{"hidden_size": 320, "experts_per_token": 2, "d_expert": 128, "moe_layers": [0, 1, 2, 3, 4, 5, 6, 7, 8], "n_empty_slots": 16, "balance_bias": false, "router_logit_norm": 1.0, "num_attention_heads": 5, "vocab_size": 2892, "rope_theta": 10000.0, "qk_norm": false, "optimizer": "soap_variant", "train_tokens": 286800000}
Below are experts of layer 5 (counted from 0) of a mixture-of-experts language model. Rows are named gate (a neuron's input weights, with its number), up (a neuron's input weights, with its number), down (a neuron's output weights, with its number) and show model dimensions 0-159. Each number is 128 + 24 x the weight over its row's rms, rounded and kept within 0 to 255. Numbers have three digits each.
Before each expert's rows: "comes before" lists some tokens at least twice as common just after its tokens as in all text; "gets" lists some tokens that make up at least twice as much of what it gets as of all text. This comes from a sample of Wikipedia text that the model never trained on. Tokens count by the router's weight.

# expert 1
comes before: " the", " ", " and", " which", " but", " a"
gets: ",", " in", "),", "\",", ")", " In"
gate3:096118179145128141123117114111129122105154158100121072131112088120131110087175097189137157139112119125103143099112143110134150135119112115178127163109125127087111116114121144142121088148111089153149128113109173130104117111137122121152164136153098161148090144175148153121119128157125127145128174141167147135130148112149087146165138103097139098135124106120127127161082126152112104104086138125161142132143112134140131140095110131113168122114118115185154127127112132147104158099072117
up3:107111112169107111138156110142125160101130094112120085131113151125148150111142125154117152133099169114160157112107104144106165157124132078129112095166131131125197101120112109183134169139076081119133175139103164139134091149129146102113143147108134129138149169118128107117128143119132149124137091124128132142147135095187105137147145140109111140152111103084093082168123144126121147138125098114138106102125102139112116135149126124124124113151115129118136153156083101137139136117105134
down3:158165135118110170143131104153089114154096119139121164111120101129132110134112116125134159098127152118126124121124139176130108161143143131126090149164139156121142139129136157113120114162118150126128173139066120113089103101102125084112076141097132109141081147103175101114162119137137150158130111118114123144117134078181094081121144119153113160122089095143101190097079151137136145120131144137149154100129110129099111163103089117133135121120148131078148098156096156161161133129134100

# expert 6
comes before: "20", "19", "1", "2", "18", "3"
gets: " ", "-", "–", " \"", " ar", " $"
gate2:073161118119083119126151136117168142135125119122136085168104133144118149124125115107125103144143118209086095182158151116150162114138107104162175128107092169151153102158136126086161119103144140162109138098107107173136112136117164107140102088102154134133146121098126094112153167129169086170140134114153140128158115158149134123118099118125102127155130099119152136102130114127122116129141111094151096135097141094155095134150138117128095135136088114110155110164153127154128150133120125
up2:117119109089104124118126196113114109086141140112136147098154060083173112182126145094108149126097118126122136123136139086142142110131136156149110123136155115144110121112145114131103069133159125140143163124121135134149161134143137106103149149088123125088119078155125143180134133138143125107124119125106124094171119123101119153143146141139125175147102144081172139117138096090156152162078143151127147113150130131145137106069127145099133121108123137190112140043114143147132122143137137
down2:139148195159153104111140145130099052091154125140119157140131119160104147114160143139122152156127100105112141088148143128155132095122156159107101135090127112125104127128116092128111171133115145093116180088108092113115108104126106112108103137110103092119152101140121132170143139121151124123114125144065118107121147140138170160115153145082078102140137109101167125110117135150118131114164114170091111120142148121139158102117144113131105164122114168104144128083110118117142134134117127

# expert 13
comes before: ",", "\n", " |", "ia", ".", "ian"
gets: "ia", "a", "al", " States", "ian", " York"
gate0:111114174150128120135151093115136153157122144074103153135190086093135135108113135110110130126109120158125114106145167127099147084157141116102125103125141160095138150133106104185111163108128139116107091133155121144117121137158100092167135111115140118102164168118128125128127123144116126125114159162123162178110111129136164126139137156206134093166110153154091107139108157117169116096132095141124142107123151130107050118166145161096151077124092151110158152109176136104146177142099106
up0:150142159114106118126133073170152129138129166098149142140131069112175103131140099096102137113084085118140139141143130151117136111132099119148202110156147180150159104174115125109107113145166125109116126142130091118136093091121118093091139131144100101110099157128129149103116110105142126180117151159116128098143141105139120123120158102108122130116103138170118172108140109102130198129084089129123091159151139121094131123083126149143148121144097071086133112109124140102080172122150110
down0:156117105123097118133112170117134177160162148169102093128166160094140125132147103146162080142140141138122140086126154109100135120154107162102169152145164155132145118108110105111113104102166107122141076085138146144165118142137104129128140151071113145133129164126070167139137141112120147120115104143093139133102151166153146151114119089139105171128148122142126138093144115120183116125116103105130096157077114181146140142090148138144145132125134107103080173116122148134167161128128142

# expert 19
comes before: " ", ",", "i", "a", "an", " ("
gets: "|", "z", "ia", "ian", "ath", "am"
gate1:112154115108132109114167122093096112114125157145139128139147152138114133121142126108112170149117070106107172114112155099130175112116153157134154137137114124105129160155153130089090123140124104087154141097132193162091091108135144140168108163119142120157151134123123175114121126136176089099145102086130142131130145145115107129113100163144170079147146119123134161156155128181132089089119141099135140142113149082139118059161119178090091117122159105091173147108146106130092141132136126
up1:120129135101121164103131167110097131152115134126172113141116144117147135094106096150137149155099161103119120149118161143171131104113186088146141109106144104134128122181103136081112106130141152116147138107141198123147159157132109115121105132137122132127151111165155164125102136115167088106119142121122100163131107110102194168156124103130112182134143107148114129064114163155107157134108127082148133108143134129153142106117122122118117148104105140168103155099123141162146140125140130
down1:097083150137081100157139114136104141144145146166162168115164122141107139163160132147139120145106124126122108094122143136099113127149097138149122143106138143091123081136107114173138126155103113192149114149119135093132103137107130177180149126162105148095097109132148157095125143106103103155153124143164103119164140120101137189150145128127147129147086140134099102104171106134082172139129124177101103130170124076122145107138127147081119161141115091119130146133094118146103130107111173

# expert 21
comes before: " the", " •", ":", " P", " B", " D"
gets: "-", " of", ":", " in", " /", " •"
gate2:158105137106117105122099122172123155107131140106129127098141139157114154107110098153074132143108152179141158139127152069125100116127161110117144146122175111104150115143157122182134134132133116121151100132093168116108109152165109130098187114085097153137128151156115150095115120117097130131128159183105103123133133120101101112093123139125146116128118101096093115124125108088123147122106133098180128141104115128103127098119174106140147096117093102091130090090103149129170127151115094
up2:117138128130144149118111117171105153108130123107126174124102115134152094121154092146163139151120080148115109120161140157082094140141156092140141135083131146151103162158139121114132113133122135134186143173176115120136130099111124170110169144092129109078136124164116127086137147147131167124180130134118088103144191137123165150139140164133127113145115115140129091131180123147118089150130157126150124135085090137119220162077141162124124100112170140085121132109082108168122133122122136
down2:105160104114180125107133125099104144134153167113075144113114108096129131169153119153136129173128142122128117090145143114122110160148113169101170132137103136082111156104168118093142112154142126164143134079135154138102126125164148121129086124116126179125165131134138149144145131127141149114134167116096118136135126154156147158137143140122160119157087108162105157146138131117105112131135104112114113142173122135108094130121127138092139081062128115133175157149097112136140094165144141

# expert 25
comes before: " of", " in", " the", " to", " by", " as"
gets: " U", "ed", " out", " played", " won", " University"
gate4:070128064149112156124097156125096122115083127143074154120112091119158179160176152153169130146099126108134111140088121120105098139099129119131121094160114128126144147141093122116132112126092106122139105094129144131136147123098165099150115163110127117123144109164130115155112130126130162145122111114104098127145147136151143143128155137075121098128103181097122121150126156140123135136069135130132125138134123189180126132118099108091111098145117144130102105148178142119096122146105118
up4:097148138138114115092121123148172174153191117088093161125113128082158097198133140156152140113110121122132158123130120096149097170115101162086149098119091127138137143075169140064114162155134125135131121077067132142145143147145113130148103112071102148177128125129122136120138120129135137165100140109165125135114117108131108133163093145144127113136113118101136135146074138137126124119184113152098141134118123141135128192153147092125132116116179112159108127125138123124127108141116165
down4:127128137117140124155109128104109165111139096201114133083128111103173142130139130138122163133162136135127132147116115152100149124164116116108126128106112129117139135135101135111121170154147108132120117151112173175130138174109173171137127145133151102120145140142116130160167080100140133121111155157096159099160134130169139083092124171137150184074087104086106123164149130141113164110146114129102126098086114142124152113197107093125165112131160151139134129145084172148122128119083169

# expert 20
comes before: "ed", "ing", "or", "ions", "ic", "e"
gets: " sp", "v", "ect", "act", "ct", " ag"
gate2:125101146089131073124169120123136131087141127145111118124147102149165123117092105142118111126137104142129079148140115141138135158128117149121120138141109117116104084158109119159114108154105145107112142147133092144149156086157105119126131148145113135116127139084135109099165099154101108142131161111102149143132151120126130129125119150151100162101140153126116143107126111093150132131170167088169122098113172081152108114109116129093090102143139106092113118106153133138149106128116174
up2:176089158123147123114147121145131114147126106114099183080131142155106163192128131121117142158121127125169170129117110126155128160087151147130104100140145142143128112155118124134130142112162104109128146096128086132106117115131108129158108153162154093160088145103150166120100118144153113110094081134132141148123119119165147161171118109099133097150123146070135088125126119135095131138107173134157135185078091143149109133151130116144083174161129128136169159130141122163139131088156117
down2:129107144115112061104119130123083141135117131111102135102146132138128101155136117160125090150091179120134081130130132116134093073136129099129140113131158117090104131148140158116175132114106130127112102120062148118118085136128153121153088162109132126125135136169131124111056107153122156142137097129155107120112155130102108101115115129133138151106103137103107141148071117160117149080165088086150075110090109138080121157138084133129119164171132137141146151089128137111122141159129140

# expert 22
comes before: "s", "ing", " of", "er", "ers", "ed"
gets: "od", " work", "her", " film", "un", " play"
gate4:100113148114137115111087181138126150098193116119109125088150103139148101089127117134131163141145155125157151129111157101170117115118177133120121102132144074157149095178148109145120080107118115122170158163095124166088123125123175097144103105123114142136136154128153118130124149162148152136110103127115144148121129134135132129149112072087084134142101119102111064126126124132113174125168138116126169077134139095131132129125141110136134135094151149146125094088115128119100125118100125
up4:118152119093124107142126074138129130124144128151136137176121090149116116112147090152096157133143138127159153143134112129070133096150147144110127111099134095114085208133142131133127143143095186143124125107101105102128124119136133115147114137095149114133112147142145128100162131079108115151150131144123145144076126142115132105108135166102135128106105144098137128147113117162117129165147111094146125154114131080112134172158143115129116086119062125111121111111122143138114150099127151
down4:126086110147091093126135136120150127098045154137109105158194120123156151177095154133114067162114157153132120113118165101163090096126128131121158108177160120132117144135149130165134166111144131110108143127111125130084140075142138180123150166137153141129138152102142146104101102105102114149131119114083088103158100109122105161089152131100149125119129115097119061130158105154126139174134111114088131165136110141141125132107130091151126160132129138132128158135172134143151098165120129

# expert 8
comes before: "0", "1", "2", "3", " |", "4"
gets: " ", "–", ".", " +", " −", " ."
gate2:186112155110112136166131142115164113148171095116167128154118126148133151079136091117172147105143099144092139152177108160127110131173114152116141117123155125115157133086156195127132116109085124130127138140117139089148162152112121101125063106117122114133129119113122115150110090102086146123091070122110094135167147175111171107095127141178119150152128177166117101148108123147123119123119095127156097121142126134105115082141168135129143149108120127141150170160130118174171118116136168
up2:154139117187179130112116075122162131102107172130102137099166107128114077169139147171109128089155117087128090104130124100118090124155108109128079149111124151146141108091077144134091091166155184126119159131132105089126141092100142157120134120140089122157125151108153114117151120092134100130124122153096149115112095179150105136125094091092101139120115141141154158139106182110122111136135092107118120093168118133146135162120110093103128160101111107135119135105144088141125134127134109
down2:081150086133094124110108125146126133113119112138116147086200102127152159107097138132142137142113131149131097099091135106120136120132095144106128102155087129153099112106128159095165135143113099080134100128061126119139124124151094134129092157121129138124158147114154128132093142081093127171102127113094105118093172115120103118129143137132172182135120154140105112079107108128102153108149136154164152130077161136122120133102089146136150116146159099128091129164100156113117161103123128